Below are experts of layer 6 (counted from 0) of a mixture-of-experts language model. Rows are named router (the router's row for the expert), gate (a neuron's input weights, with its number), up (a neuron's input weights, with its number) and show model dimensions 0-127. Each number is 128 + 32 x the weight over its row's rms, rounded and kept within 0 to 255.
After each expert's rows: a language model's description of what the expert responds to; "comes after" lists some tokens at least twice as common just before its tokens as in all text. This comes from a sample of Wikipedia text that the model never trained on. Tokens count by the router's weight.

# expert 5
router [157  98 134 113 117 109 157 194 121 110 147  71 124 120 107 152 120 123  97  98 128 113 134 127 140  79 183 155 126  97 126 160  88 135 153 121  90 163 193  87 142 186 124  76 104 141 153 104 175 167 108 109  80  85 175 176 149 159 114 145 133 114 142 143 133 114 135 117 123 147 136 162 116 122 135 122 164  75 148 143  90  86 181 140 119 117  63 111 108  83  34  95 140 187 199 123 102 123 130 125 116 109 130 167 146 128 146  92 127 107 165  89 145 116 118 116 145 165 102 144   6  63 143 127  85 106 105 154]
gate3 [148 136 148 163 147 114 140 113 115  97 103  90 165 129 196 133 118 101 151 170 135 131  89 136  94 149 189 139  72 130 127 121 103 137 133  88 138 154 105 125  36 112  92 109 151 129 164  91 177 124  49 168  88 197 140 188 127 124 220 173 107 121 139 140 145  85 129 144 173 137 126 148 122 134 139 144 108 131 137  85 188 162 160 101 109 159 151 138 130 119 173 155 109 107  72  68 182 134 148 118 136 107 153  88 137 144  95 173  97 102 149 203 173  90 140 126  87 113 103 111 133 116 167 131  68 127 102 147]
up3 [168 106 103 100 131 149  77 170 137 149 164 125 127  74 117 135 113 182 108 158 125 211 128 165 113 112 150 109  98 151  95 118 147  68 121 131 127 114  96 133 138  87 113 111 161 142 121 106  72 114 134 159 113  99 117  88 101 128 109 117 107 156 156 123 100 118  58 180 147 145  97 167 102 136  94 125 173 103 173 168  87 106 122 182 119 102 103 119 129 110 134  85 172  86 141 190 113 125  45 165 141 104  39 162 158 118 162 190 102 133 142 144 170 124 145 164 117  82 107 196 120 134 212 117 118 138 167 121]
gate4 [140 144 160  72 124 152 101 119 121 134 119 138 142 107 195 137 137 103  60 125  92 115 116  91 140 120 126 141 116  87 162  89 137 170 193 122  98 119 136  76 175  87 144  88  93 130 156 150 138 134  78 210 159 149 121 151 100 126 102 133 123 221 108  88  88 157 173 109 115  84  81 151 146 136 103 106 127  99 124 178  83 127 163 120 153 137 154 149 155 143 145  69 114 157 108 133 111  96  89  58 145 109 136 106  92 181  85  99 160 135 169 108 170 126 152 175 181  57  96  98  98  95 118 136  92 145  93 157]
up4 [138  80 129 111 122 173 103 114  94 118  53 127  94 127  87 178 135 160 152 148 156 110 149 145  82 131 148 149 193 141 121 197 165 155 112 146 105 140 106 156 176 140 113 164 160  82 147 138 137 105 123 152 192 119 141 128 130  87 107 102  85 147 149  92 170 118 150 103 107 138  95 149 128 114 120 152 115   0 130 165  90  52 131 127 146 194 177 118 120  95 140 142 144 152 115 142 129 120 115 119 111 182 104 113 148 122 109 147 102 102 177 133 126 154  81 137  80 132 141 139 151 100 107 168 164  98 108  89]
gate5 [196 152  98 140  91 138 136  83 146 110 158  63  83  84 168 131 127 127 128 120 138 148 145  77  91 166 150 118 175  76 110 148 175 136 146 100 141 132 116  75 112 172 156 130 148 117 169  80 100 172  90 241  97 120 161 107 156 147 158 106 172 120 135 103 104 168 123  79 121  96 105 147 151 172  94 152 153 141 170 143 114  92 133 140 174  99 127 163  30  77 125 135 145 109  98 150 111 105 171 122  95  35 154 135 143 122 158 149 154 119 146  89 170 110  93 142 105 130 161 155 136 120 142 163 129 103 121 136]
up5 [ 73 176 165 147 104 125 104 161 145 150 136 151 147 128 121 117 112 123 125  97 121 149 104 177 156 106 128  98 195  95 164 148 159 113 134 112  73 144  67 128 179 159 112 150 112 113 156 185 161  93 230 139 155 157 160 132 160 141 147  93 101 166  86 181 102 117 142  75 100 124 196  98 139 113 147 120  68 147  96 132 137 119 133 161  89 162 106  89 110 161  71  87  93 143 154 147 147  68 118  51 118 151 156 147 134 128 107 135 113 104  69 154  56 156 108 170 150 111 128  63 115 131 110 130 115 148 156 133]
gate6 [140 102 141 164 155 128 161 102 135  71 106  75 112  64 160 112 205 123 136 130 131 138  77 174 168 172 138 133  74 139  50 141 126 136 115 143 116  78 148 147 138 144 145  85 155  72 115 130 142 184 165 105 158  68 142 147 158 198 151 111 102 166 121 105 129 149 138 156 168 163 114 139 110  71 121 142 165 148 137  96  99 122 131  81 158 101 174 133 125 125 165 164 133  77 157 106 117 125 144 141 189 160 211 135 114  94 109  57  83 126  92 109 105 141 155 150 134 124 148 124 104 173 129 126 132 120  42 104]
up6 [170 172 133 115 107 129 194 147 108 126 147 107  72 129 139 144  62  98  32 116 130  93 105  63  94 140  91 150  67 118 157 175 137 127  99 101 148 124 105  96 158 101 124  91 189  88 123 118 130  98 127 157 149 136 107 153 111 131 128 138  62 179 161 150 108 159  82 171 109 141 120 127 135  64 135 200 108 148 158 118 109 123  61 134 155 126 112  96 124 144 153 120  82 108 180 183 203 126 135 152 125 155 165 150 124 155  96 103 146 140 123  72 104  89 127 104 141 118 119  92  76 111 138  92 163 102  94 175]
Field names ending in a colon and list dashes in infobox-style bullet lists, such as Born:, Country:, Website:, (aged, plus stray of/in.
comes after: "\n", "-", " •", " University", " ", " ="

# expert 4
router [130 106 114  87 118 134 182 148 140 111  60 117 137  81  89 157  58 183 121  90 120 160  95  95 114 131 140 136  88  70 164 166 133 146 158 141  71  85 137  71 158 177  88  93  79 142 133  85 123 145  68  71  70 148 119 154 160 115 136  85 184  57 143 127 141 126 161  91 135 125 136 137 111 105 131 153 208 111 192 139 145 125 139 145 129 126  80 114  99  74 123 170 154 198 128 150 108 118 135 151 147 131 110 137 133 134 151 116 118 110 115 101 145 130 148 146 153 137  65 125  40  84 108 139 125 155 146 141]
gate0 [118  75 123 165 155 101  93 131 194 139 116 165 130 107 123  64 101  73  75 110  80 134 110 118 122 130 135  89 143 158 135 172 142 146 150 134 135 100 140 140 147 115 123 129 125 144 170 159 100 201  84 182 143 113 118 108 129  63 124 178 189 106 128 207  93 121 118 131  80 117 138 151 150 142 139 155 126 122 171 125 103 123  92  70  99 128 113  67 123 154 128 155  90  92 131  94 123 138 206 162 177 104 125 151 185 134 111 130 123 138 151 138  81 208 136 129 162 103 151 165  49 126 175  78 121 165 117  97]
up0 [153 175 120 146 137  94 235 116 130 131 116  92 116 146 129 151  92 112  66 137 112 180  82  72 148 107 136 125  90  87 128 127 160  95 173 152 121  75 130 133 136  89 134 190  86 115 100 110  76 206 133 125 152 109 173 130 109 140 137 126 101 137  94 119 163 218 161  93 145 122 196 138 148 179 143  69 152 153  98 126  52 158 168  96 164 119  97 164 136 121 194 109 121  83 124 118 112 136 142 116 103 153 147 115 149 154 149  80 143 150 114 114 119 150 153 159 160 131 137  72 103 101 113 112 127 116 103  80]
gate1 [138 121 134 161  75 121 150  97 189 127 132 108 137  79 116  95 125 103 183 153 167  98 156  97 141 167 129 104 159  74  97 133 121 121 138 124 170 202 142 160 134 160 109 124 118  78 105 128 131 150  98 135 188 125 181 115 127 122 115 187 116 104 158 170 131 136  77 157 109 132 150 177 100 129 147 133 133 111  76  77  86 133 105  83 138  92 153  56 150 130 129 143 152  89  99 103 124 134 101  75 147 151 148 133 184 207 120 159  78 151  48 116 118 118 168  52 161 134 124  83 128  87 158 148  74 140  91 161]
up1 [ 83 172  83 168 146 163  73  62  86 131 151 115  94 155 131 159 133 152  81  84  98  77 176 169 151 149 162 107 155 121  88 118 139 129 134  82 172 104  77 173 148 137 132 189 126 114  63 209 122  87 119 124 135 176 134 141 134 147 151 133 198 151  44 161 117 142  73 122 188 110 187 116 139 129 140 133 123 140 112 134 180 146 129 167 119 126 116 106 130 131 120 151 111 131 135 125 157 178 146 124 105 168  98  79 164 161 110 119 163 128 120 167 123  79  81  91  80 105 135 139 133 132 142 134 160  89  67 119]
gate2 [125 131 130 105 141 200 121 123 118 114 118 172 124 128 139 144 128 102 139 164 162 116 117  97 120 140  89 141 153 120 173 179 138 126 114 167 103 184 124  79 167 157 161 147 149 168 129 186 128 115 161  83 151 135 129  93  98 129 107 178 105  88 162 145 161 151 170 137 109   0 124 136 166 138 135  96 151  95 137  90 132  85 161 117 122  99 154 114 190 144 164 129 150 147 123 131 199  87 165 168  83 150 149 160 116 134 144 141  96 159  68 157  63  85 135  74 148 127  68 177 163 105  75 158 116  95 151 129]
up2 [ 55 114  92 146 143 140 107 122 103 136 161  67 131 118 105  65 137  61 145 152 114  89  67 100 155  94 154 144 128 155 124  64 159 159 138  97  96 124 150 186 121 143  95  98 176 131  66  87 132 162 122 129 147 127 136 114 125 117 118 178 158 171 137 141 130 114 172 126 145 131 160 118 108 122 163 114  84 141  44  97 154  96 135  88 168  92 176 124 137 147 165  65 145 133 167  64 141  42 156 163 191 122 158 111 144  96 115 105 174 146 137 112  78  87  81 111 120 132 141 120  68 125 109 142  95 112 110 142]
gate3 [127 128 106 115 141 100 154 130 179 173 186  82 131 108  93  77  87 143 118 129 156 173 139 119  83 137 130 153 143 114 127 208 160 108 148 110 127 102 117 181  96 141  73 139  67  75 116  65 137 121  94 102 168 189 103 133 101 136 176  87 194 126 102 138 112  56 159 139  75 164  86 129 179  86 163 148 129 146 172 137 143  85 149 161 104  84  92 127 186 155 165 108 197 140  98 134 172 134  91 122 140 148 174 125 118 142 150 127  73  99 139 118 140 141  94 128 114 138 147  82 148 136 135 119  87  99 180 120]
up3 [118  90 123  96 169 143  49 142 145 108 146  81 119 121 118 193 131 103  90 132 157 127 136 183 149  85 105 191 148 134  98 137 145  62 103 103 154 155 207 113 140 144 124 156 159 135 169  79 109 125 120 122 119 160 141 125  91 154  67 165 134  80 128 169 175 126 135  83 111 118  73 106  98 105 100 111 139 163 191 140 102 124 180 177 116 158 124 159 154 120 142 112 132 163 125 168 114  89  75 123  93 159 125 132 158 136 138 157  90  66 109 140  91 143  48 142  51 104 150 179 145 178 108 136 100 141  97 123]
Words after the, of, in that open proper names or modifiers, often in sports team and league names, such as National, World, United, French.
comes after: " the", " of", " in", " at", " from", " a"

# expert 62
router [138  77 142 101 159 100 185 156  81 109 114  61 107 114 141 194 145 140  82 133 129  81 105 106 135 102 139 146 125 112 131 143 119 138 140 115  81 133 175  79 173 172 126  72  72 146 140 111 195 146 104 122  67  75 139 174 155 160 157 145 122 106 149 139 209 121 108 149 183 148 130 130  96 125 157 118 151  62 126 134 128 137 189 137 112 147 103  81  91 133  69 167 150 176 150 105 127 107 113 156 135 146 139 139 149 141 125  84 172  88 140 107 137 134 120 156 158 135  92 137  29  72 131 135  99 174  95 159]
gate2 [131 165 144  89  80  96 152 136 124 181 111 166 115 110 107 151 116 137  86 138 120  75 125 124 122 110 173 165  77 157 216  92 155 161 132 145 156 130 148 145 113 136 101 144 198 164  83 172 103 161 176 157 132 126 137 115 156 130 162 180 149 185 149 186 134 150 146 179 114  64 142 119 144 151 150 127 132 166 113 185  84 136 116 181 128 162 138 137  93 111 131  69 172 176 142 120 160 144 106 122 122 148 139 137 172 125  94  87 170  85 104 162  55  64 181  58 155 124 113 127 123 130 101 137 151  91 142 101]
up2 [181 133 117 111 156 128 146 140 127 162 111  75 124 162 139 114 167  85 130 117 197 127 100 133 128 110 142 125 130 140  89 205 154 113 125  99 154 169  74 144 194 116 151  86 153 119 115 136 183  91 180 144 139 123 130 148 133 147 135 166 150 136 169  65 172 126 135 180 169 112 143 146 179 130 190  73 113 135 128 155 158 211 134 157 158 132  83 104 101 151 132 182 135 154 121 123 121 184 141  70 138 185 146 175 147 185 144  63 148 119  87  80 133  90 191 119  98 120  81 148 123 101  95 130 106 108 109 146]
gate3 [152 132 129 163 168 154  71  93 123 163 118 177 147  71  92 108 113 111  86  86 104 161 144  83 113 121 197 110 101 139 110 177 169 173 110 144 134 117 123 153 148 128  89 171 115 150 152 176 116 185 138  82 153 176 179  92  81 137 123 113  66 156 152 130 119 151  64 155 124 105 105 164 145  83  35 156  96 145 115 111 142  40 131 141 152 124 139 163 117 159  89  54 144 142 164 143  62 125 132 163  97 113  91 174 114 119 135 141 140 180 136 149 124 130 162 115 104 138  97 116 102 161 120  74 130 133 136 139]
up3 [ 94 177 140 123 138 170 114 144  94 115 116  23 114 121  86 123 159 101 124  97 119 191 157 142  98 142 117 106 127 134 170  96 127 140 129 122 156  83  77  99 143 168  87 123 135 141  91 152  75 181 127 117 128 113 139 143 115 116 121  89 184 131 138 138 110  94  83 100  96 127 114 102 149 125 112 138 122 122 139 113 189  61 111 163 112 135 139 135 121 221 135 169 103 127  87 183  90  86 200 135 112  77 121 183 174 124 123 160  85 158 106 129 153 167 171 109 104  87 154 186  66 163 143 151 131 160  72 136]
gate4 [ 75 135  97 129 113 146 104  67 231 122 126 187  80 122  66 166 106  62 186  95 125 136 110  99  95 108  79  96 174 137 140 139 135 143 117 108 160 143 159 103 140  43 118 145  83 124 119  77 156 114 100 132 110 140 106 148 100 116 191  86 147 129 134 148 169 138 163 111 139 128 129 117  81 156 144 128 139 142 115 156 149 184 114 123 139 129 123 104  75  77 130 139  85  82 127 112 111 137  51  83 144 161 131  66 113 183 104 128 108  75 165 123  83 114 145 136 176  92 161 129 148 127  99 110  83 137 104 134]
up4 [ 52 156 133 126 150 135 109  95 152 112 175 137 146  82 134  84 165 104 179 110  77 131 123 159 157  69 176 104  90 134 166 174 113 136  95 134 165 129  71 109 111  59 144 127 155 175  95  93 133  99 148 129 103 175 136 120 147 170 175 133  99 158 106 120 168  91 121  92  85 152 129 140 149 185  72 146 173 115  89 134 148 121 121  85 120  90 156  91 155 121  59 142 108  98  89 120 114 156 191  76 110  82 100  96 147 130 148 118 139 154 104 167 129 110 161  95  92  98  86  87 170  91 127 111 185  87  90 140]
gate5 [171 120 159 123 127 183 156 155  90 139 152 164 124 142 138 160 102 117 104  87 149 135 159 136 108 117 131 146 158 141 137  76 124  98 179 165  98  98 196 163 117 150 155 125 133 175 154 132 151  68 154 125  94 105 121  92 144  84 109 154 129 103 109 126 156 154 202 183 169  86 147 158  77 167 159 157 119  85  79  98  95 126  85 143 117 137 109 131 125 216 137  99 120 150 131 137 127  90 157 221  83 109 130 181 114 151 113 152 138 118  72 127 132 108 155 102  58 171 123 169  54 106 179 136  93 140 123 105]
up5 [ 91 144  78 190 151 164 174 129 118  85 100 103 131  65 133 191 174 158  48 109 117 125  86 146 149 157 136 116 138 169 161 113  93 163 159  96 120 138 104 148  91 168 129 157 132 128 177 194 141  92 109 101 108 143 173 152  82 132 189 127 111 214 140 129 115 157  92 158 157 183 124 105  95 107 166 131 132 133 136  91 112 191  96 184 171 135  96 100 119 139 109 120 143 147 159  99 101 133 160  79 127 166 130 102 120 130  82 113 182 113 170 196 146 153 141 144 169 123 155 101 102 131 168 114 148 109 144 172]
Field labels and list dashes in infoboxes and taxonomy boxes, e.g. Born:, Country:, Kingdom:, Clade:, Coordinates:, plus "″N".
comes after: "-", "\n", " •", " National", " are", " Total"

# expert 25
router [127 127 107  95  90 134 157 156 111 111  52  79 148  89 125 123 142 155 162  98 129 124  83 124 144 112 150 215 123 144 142 108  92  90 163 144 139 119 146  62 116 145 120  76 148 167 128  99 222 120 115  56  82 123 138 127 179 139 164 132 151  47 129 146 160 132 119  74 185 137 154 164 152  71 119 202 155  53 139  79  88 134 187 140 105 120 101  93 156  91  56 137 150 154  90 114 135 135 112 114 139 170 134 128 136 129 138 112 110 117 135 124 129 122 159 157 167 151 127 150  85 102 102 127 124 132  89 138]
gate3 [157  97 146 164 107 104 148 131 128 155 162 125  65 115  80 112 122 130 146  96  66 113 122 133 147 157 147 156 175  60 103 157  73  58 152 122 105 169 161 186  97 116  80 101 130 162 102 171 111 102 151 116 159 153 192 134 106 149 104  97 150 190 134 115 132  98  67 173 119 115 184  67 153 157 126 123 148  70 147 153  96 152 139 138  63 174 120 137 143 137  95 138 147 114 198  70 122 139 151 130 122 129 119 146 172 109  85 166  90 119 105 155 118 152  59 109 124 115 138 202 152  99 130 121 101  99 154 152]
up3 [122  90 167 176 115 130  80 114 171 147 140 164 162 145 155 172 164 102 158 162 124 116 121  58 121 119 168 126 182  90 103 127 188 184 127 138  90 110 158 112 136 132 124 181 137 110 149 125 168 174  94 134 158  47 146  73 116 110  80 136 108 108 131  99 117  63  93 110 144 121 122 105 179  91 120 132  85 117 170 134 145  62 118 149 153 167 129 135 223 178  99 107  61 123 124 146  98 123 118 137 114  87 121 109 178 130 148  91 142 207 118  83 148 149 113 152  84 110 102  97 181 130 126 141 160 118 151 129]
gate4 [109 179 144 146 167 143 171 137  86  93 126 115 179 122 180 111 137 114 147 193 179 127  97  97 200 142  60 125  83 146 101 125 102 117 164 156  98 134 133  72  83 110 174 103 135  93 104 172 126 156 184 168 137  62 149  83 128 175 124 165 179 147 119 142 118 133 116 126 165 157  99 144  77 231 125 174 125 104 167 102 149 157 145  83 103 122 152 150 103 145 109 143 126  93  94 141 133 167 156 173 128 120  94 107 140  95 169 137 101  82 122  92 126  84 113 132 187 135 197 157 125 117 166 126 120 134 130 116]
up4 [150 109 133 122 176  61 123 127 119 140 144 152  83 130 118  87 150 153 126 120 144 116 136 110 109 119 168  94 109 101 127 152 158 115  99 180 165 113 125 141 178 193 155 133  79 184  72 137  96 130 148 116 140 176 122 190 165  87 165 162 112 165  93 118 135 111 156 136  79 105  95 102 129 183 112 105 198 125 182 125 124 107 127 148 126 144  94 205 153 116 175  98 105  46 129 118 147 135 165 122  77 114 102 129  52  66 112 185  65 140 138  79 122 109 163 121 122 186 102 140 105 116 116  89 176 119 131 121]
gate5 [119  57 153 131  95 191  95 139  96 107 110 158 150 120  94  97 114  71 121 151  78  82 186  81  98 173 114 126  60 121 102 141 151 136 121 100 150  77  99 134 183 104 134 139 139 104 111 141 106 110 189  85 167  84 157 185 173 106 113 140 172 192 148 124 107 147  81 126  99  73 112 149 165 104 164 108  74 104 126  62 164 111 144 181 134  93  99  99 118  70 106  79  82 151 121 143 190 117 107 155 130 178 109 165 136 100 136 109 122 139 137 159 121  84 164 151  81 140 117 112 130 159 118 114 164 142 115 143]
up5 [189 109 125 100 137 115 113 131 123 115 140 142 111 124  63 182 157 106 135  69 102 121  91 112 126 108 181  95 188 150 171 192 127 169 166 140  88  83 145 137 121 145 133 169 141 103 117 150  85 147  97 185  65 126 107 130  99 153  54 110 145 163 123 111 195 116 159 175 135 132 119 123 186 144  98  94 115 136 142 128 127  76  77 108 169  97 201 104  97 139 146 115 152 147 120 161 128 133 150 179  64 141 107 178 122 110 174 119  90 108 123 165 204 170  95 101 129  95 109 160  92 153 158 113 131 129  82 121]
gate6 [176 158 159  80 177 141 124 158 106  90  55 162 178  87 156 109 160 156 176 125  98 143 116 132 124 141 179 122 173 103 122  86  70 109 138 153 128 143  73  72  68 115 132 110 153 144 126 115 116 161  88  98 147 144  99 106 145 135 106 197 125 132 148 146 174 128 131 102 101 138 116 125 147 133 149 149 171 108 127 122 138  68 139  65 177 133 184 130 165 143 107  99 127  86  83  85 136 171 198 124  93 140  88 126  78 127  89 196 150 113 141 132 110 145 171 137  59  92  65 101 113 103 141 112 161 146 177 123]
up6 [167  90 169 115 157 127  76  90  81 161 154 181 173 100 138 125 120 171  77 106 159  95 160 141 162 118 158  80 147  75 108 148 174 137  88  98 112 141 113 129  68  89 157 141 134 109 131 118 145 113 158 136 127  98 106 102  87 156 146 155 111 130 136 137 134 139 168 122 112 139  88 178  71 190 186  93 198 162 141 133 160  45  94 155 134 109 127 172 162 170 127  86 165 114 167  94 132 152 123 180 157 129 131  51 171 123 111  95 142 128 108  86 153 118 161 137  86 165 170 142 121 150 143 156 134 171 173  82]
Line breaks and == heading markers around section titles like Legacy or History, plus the first word of a paragraph such as The.
comes after: "\n", "==", "===", " =", " ==", "."

# expert 6
router [ 92 117 104 131  89 168 171  93 130  99  80  93 113  70 104  83 123 188 108 103 169 108  86 129 135 132 192 143 121 123 183 146 135 130 147 160 158 142 173  39 148 146  62 114 138 163 135  77 154 162  64  89 122  81 143 188 126 151 142 136 114 100 108 159 137 127 129 105 164 127 178 145  80  83 150 205 127  92 119 104 108  84 171 151 101 167  99  94 120  88  54  99 139 141 146 115  96 141  79 163 113 165 100 158 100  99 145 127 133 128 131 117 145 126 104 174 170 116 140 154  76  94 115 136 104 150 113  92]
gate1 [123 109  41 160 159 112 161 103 123  88  59 120 156 150 169 129 117 126  82 139 136  98 170 114 151  89 112 164  99 113  91 125 125 117 146 197  75 149  76 130 142  97 162 123  91 178 159  91 137 128 108 182 125 188 122 150 113 160 158 142 124 179 127 160 118 145 120 127 116 199 124 160  38 130 184 146 133  86 111 115 164 140 105 120  85 187 146 122 145 145 128 138 140  55 103 179 156 148 108  71 136 162  77 168 219 123 122 127 122 129 144 126 123 144 105 144  96 165  99  81 127 133 107 135 102 119 156 119]
up1 [145 158 106  84 103 137  93 100 147  73 204 116  89 149  89 142 147 182 129 138  65 108 131 130  79 123 147 139 110  37 179  77  99 156 103 104 125 141 107 124 149 124 111 104 143 120 160 134 122 139 142 142  99 102 133 177 167  83 148 149 146 121 117 165 111 162 118  97 106 136 134 152 148 114 114 160 156 139 117 186 168  85  62 163  96 140 155 162 180  70 151 114 117 176 176 167 190 101 164 115 111  82 166 109 142  96 152 154 195  56 159 104 107 138 155  89 147 135  80 126 164 143 124 165 162 109 158  95]
gate2 [ 68  28 110 175 186 126 153 126 127 129 174  95 112 134 126 128 189  98 135 143 138  91 113 108 147 118 157 115 109  63 140 153 158 109  98 128 112 126 106 128 130  87 123 109 149 106 155 118 146 118 152 129  85 197  89  98 133  48 127 155 178 113 190 105 123 162 159  74 139 161 124 114 137 188  73  88 183 133 141 149 137 163 100 102 112 109 128 150 174  70 164 135 134 139 123 102 198  60 139 141 135 113  68 105 152 172  95 140 105 148 161 133 111 104  84 129 165 165 150 104 108 176  79 106 137 145 123 110]
up2 [113 103 119 184  86 195  52 122 137 170 129 165 187  72 148 140 152 184 162 115 102 176 111  97 127 123 150 111 120 126 142 142 115 123 139 184  92  76  90 108 162 118 112 126  98 195 122 148 108 139 134  75 143 104  92  92 108 152 100 145 114 107 122 100 143  94 193  78 130  84 123 141 144 130 112 118 106 125 126 162 172 146 127 155 149 151 138 159 176  89  88 136 101 142 143  86 119 142 143 143 118 131 113  32 142 188  91  92 118 103  76 113 133 100 164 177 181  94 135 112 105  98  97 139 218 109 147 108]
gate3 [ 82 142  92 163 150 133 150 109 108 167 161 184 142 107 113 148 129 113 109  93  98 107 157 130 180 111 193 193 110 118 196 180 128  80 101 157 136 117 143 138 139 187 125 184 104 152 180 116 109 216 169 159 143 163  84 119 108 132 100 136 148 188 131 137 161 119 137 109  55 174 144  92 147 154 133 120 137  97 117 140 127 222 141  79 129 164 142 136 136 115  73 119 114 164 134 225 111 130 136 123 162 158  99 123  96 122  90 123 138 143  89 136  88 108 173 103 125 119 145 126  91  83 150 128 145  79 115 130]
up3 [ 97 116 132 115 146  87 137 182 110 114 139 134 133 166 170 169 179  79 119 131 108  98 161 149  93 168 163 164 129 119 148 108 147 100  82 182 118  52 141 126 124 171  71 149 126 208 128 169 168 180  68  91 103  98  90 102  96 105 144 160  94  85 105 165 165 118  88 138 170 134 137 150 146  68 153 124  77 160 103 182 141 104 161 143 121 146 133 132 150 181 144 182 104 197 124 112 125 148  92 130 152  43 111 110 159 115  96  77 117 124 140 111 164 107 128 143 114 109  84 114 174 107 123  82 100 144 139 158]
gate4 [ 91 111 118 150 188 143 126 115 134 101 198 118  71 123 152 151 143  84 118 154 147 118 150 135 107 101  66 144 124 141  99 108 129 179 121 121 114  88 161 121 125 123  69 114 107  99 145 117 110 126  83 210 130  50 117 136  58  45 161 120 159  95 161 132 115 102 145 140 101 152 133  61 121 199 145 100  94 146 150 136 124  84 115  85 116 116 114 162 126  84 108 123 142 113  98 179 102 112 160 163 161 124 136 133 205 114 119  92 127 133 169 166 106 186 129  91 142 169  92 157 131 183 189 146  77 146 110 113]
up4 [ 87 103 113 137 218 153 149 173  99  98 156 182 105 124 152 120 108  90  81 119 193 126  87 107 107 142  32 146 161 126 116 112 149 113 141 132 166 122 108 170  73 177 151 135 149 108 132 136 174 113 109 152 107 113 135 148 139 195 101 175 151 150 131 157 109  93 136 181  74  96 130 142  76 113 177 122 173 161  95 104 110 151 114  86  88 138 132 167  81 137 135 173 158 162 149 129 165 105 138 114 138 122 147 135  56  86 164 110 136 147 120 149 146 130 109 143  76  96 107 105 138 170 160  90  44 151 128 167]
Newline tokens ending list items, infobox fields or paragraphs, such as after "Champions: Neftchi Baku" or "Party flag", plus heading equals signs.
comes after: "\n", " |", ".", " ==", "===", ")"

# expert 1
router [119 123  84  86 103 175 170 139 128 124  46 145 116 124 119 158  71 151 109 102 142 177 102 104 170 121 124 165  88  98 144 136 130 151 166 143  93 108 133 103 175 145  70  58  95 162 173 103 131 141 101  93  67 135 176 172 189 156 126 107 132  98 137 137 129 111 145 127 137 122 119 158 143 121 160 130 188 100 173 129 111  84 138 161 110 142 128 133 127 122 118 172 185 155 161 141  86 132 113 134 126 150  88 132 157 140 151  96 130  92  91 127 137 102 126 146 182 126  60 147   0  87 130  99 102 116 166 123]
gate0 [161  66  91 165 126 128 104 118  84 116  89 112  85 154 122  67 118 124 120 134 119 154 154 156 148 100  94 125 209  83 129 117 126 124  65 149 122 158 137 115 130 106 155 137 138 128 176  85 143 102 109 138 125 101 128 122 146 154 154 107 123  80 147 138 137  90 121 132 117 187  79 118 116  70 156 156 165 119 147 156 157  57 107 145 125 116  65 133 147 146 100 121 145 182 148  84 101 146 136  64 188  58  85 120  65 147  89 136 118 138 130 124 180 160 132  27  87  84  78 116  88  95 146  86 146 110 135 102]
up0 [148 146 149  82 105 162 107 120 121 115  64 138 120  94  72 123  67 141 174  64 101 171  81 107 100 116 130 124  97 118 127 118 165 153  56 155 133 162 109 184 145 103 158 158  78 102 140 126 132  79 136 137 152 176 106 123 142 122 145 122 131 115 160 148 113  95 200 149 120 131 196 122 141 156 132 150 115 157 188  76 124  62 162 122 110 122 114 133 183 149 184 124  90 168 128 152 145 190 107  52 141 125 100 121 138 101 157 136 153  95 202 132 171 112 113 161 141 103  78 145  95  87 113 144  64 118 157 124]
gate1 [149  94  82 157  55 124 129  90 114 170 210 112 118 177 113 132 110 136 164  91  91  99 144 105 167  33 159 110  91 105 157 156 142 190 140 128 103 130 127 127  88 132 143 107 103 133 132 101 157  74 126 159 135  98  95  89 123 137 118  93 186 182 140 110  60 145 165 133 115 166  82  63 120  53 107 132 126  82 114 168 132 101 136  83 131 102 161 156 153 144  92 116 151 178 134 138 102 143  94 137  94 111 162 137 137 136 165 114 117 161 134  97 172 110  87 169 142 115 153 172 158 165  87 103 158 109 140  70]
up1 [135  67 112 153 104 129 138  87 112  91 130  79 187 106 100 149 153 103  88 152  89  81 135  90 107  91 138 131 145 189  77 190 143 101 135  60 121 132  79 155 168 142 151 110 154 127 107  89 136  75 106  99 140 111 105 157 124 128 131  97 118 130 153 128 128  85 128 137 142 197 122  78 110 115 101 119 128 152  89 168 166 209 140 198 184 113 120 154 119  82 105  73  90 169 125 114 171  88 149 135 100 174 176  86 171 141 180 154  84 129 155 123 180 151  92 133 103 116 146 113 165  89 160 111 117 146 124  87]
gate2 [161 162  97 124 118 116 111  71 169 111 116 157  82 196  90 134 153 130  74 155 140 230 156 113 163 149  76 101 135 101 177  85 116 140 135 100 151 115 194 151 207 166 132 132 105 143 108 158 159 132  83 104 110 118 149 174 186 136  83 101 199 123 130 103 141 135 171 172 184 147 113 178  89 111 147 143 156 127 149 192 120  89 120 175 170 100 119 133 136  95 149 117 162 127 151 151 128 146  94 123 117  85 135 108 138 127 102 154 100 147 127 135  70 166 161 181 130  84 130 120 140  70 113 111 108 114 157 163]
up2 [142 148 113 156 118 119 149 150 102 164 156 145 160 106 102 129  94  64 152 113 177 149  91 100 131  90 154 122 114  98 122 152  92 132 119 112  82 167 177 133 138 107 123 127 123  80  68 121 141  96 125 115  71 171  97  84 133 103  97 131 101 134 129  57 103 121 111  84  94 123 113  97 108 184  80  36 141 111 135 115  70 115 103 156  74 135  73 171 124 132  88 175  92 105 156 115 119 163 143 105  93 129  94 115  97 161 172 162 142 215 106 135 120 225  94  96  86 139  93  81 110 112 168 131 140 115 123 128]
gate3 [138 182 135  67 135 134 142 139 133 163 137  77 124 109 171  93 101 134 179 176 128  97  83 117  75 114 165  85 130  88 126 137  97 107  70 108 127  88 124 122 120 170 157 173 149 121 107 141 133 128 169 131  89  75 155 129  60 130 117 134  85 103 159 120 100 138 112 160 136  71 126 128  99 144 137 128 169 120 102  68 133 216 135 119 107 166  93 111 121 121 105  20  96 116  96 101 113  91  95 125 185 187 175 135 168  98  82 131 102 132 157 112  93 125 155  96 179 134 164 119 155 141 173 151 151 106 117 184]
up3 [117 125  91 114 107 148 143 143 110 140 150  94 177 134 144 150  63 159 172 124  90 106 123 141  87 129 163 121 174 124 152 124 110 113 116 123 145 108 100 122 189  89 111  79  22 140 188 137 151 167 136 133 152 119 132 129 161 117 163  71 150 181 185  67 122 105 144 125  85 158 135  86 190 135 155 133 181 118 122 116 119  82 131 157 149 121 111 123 119 155 131 129 155 151 110 165 179 171 170  84 154  82  61  97 128 120 161 154 129 133  99  63  96 126 156  89  63 210  92 136 124 139 119 183 145 121 147 143]
Proper-noun words in political and military prose, mostly after "the", such as United, British, Army, Soviet, State, Lebanon.
comes after: " the", " of", " in", " to", " for", " on"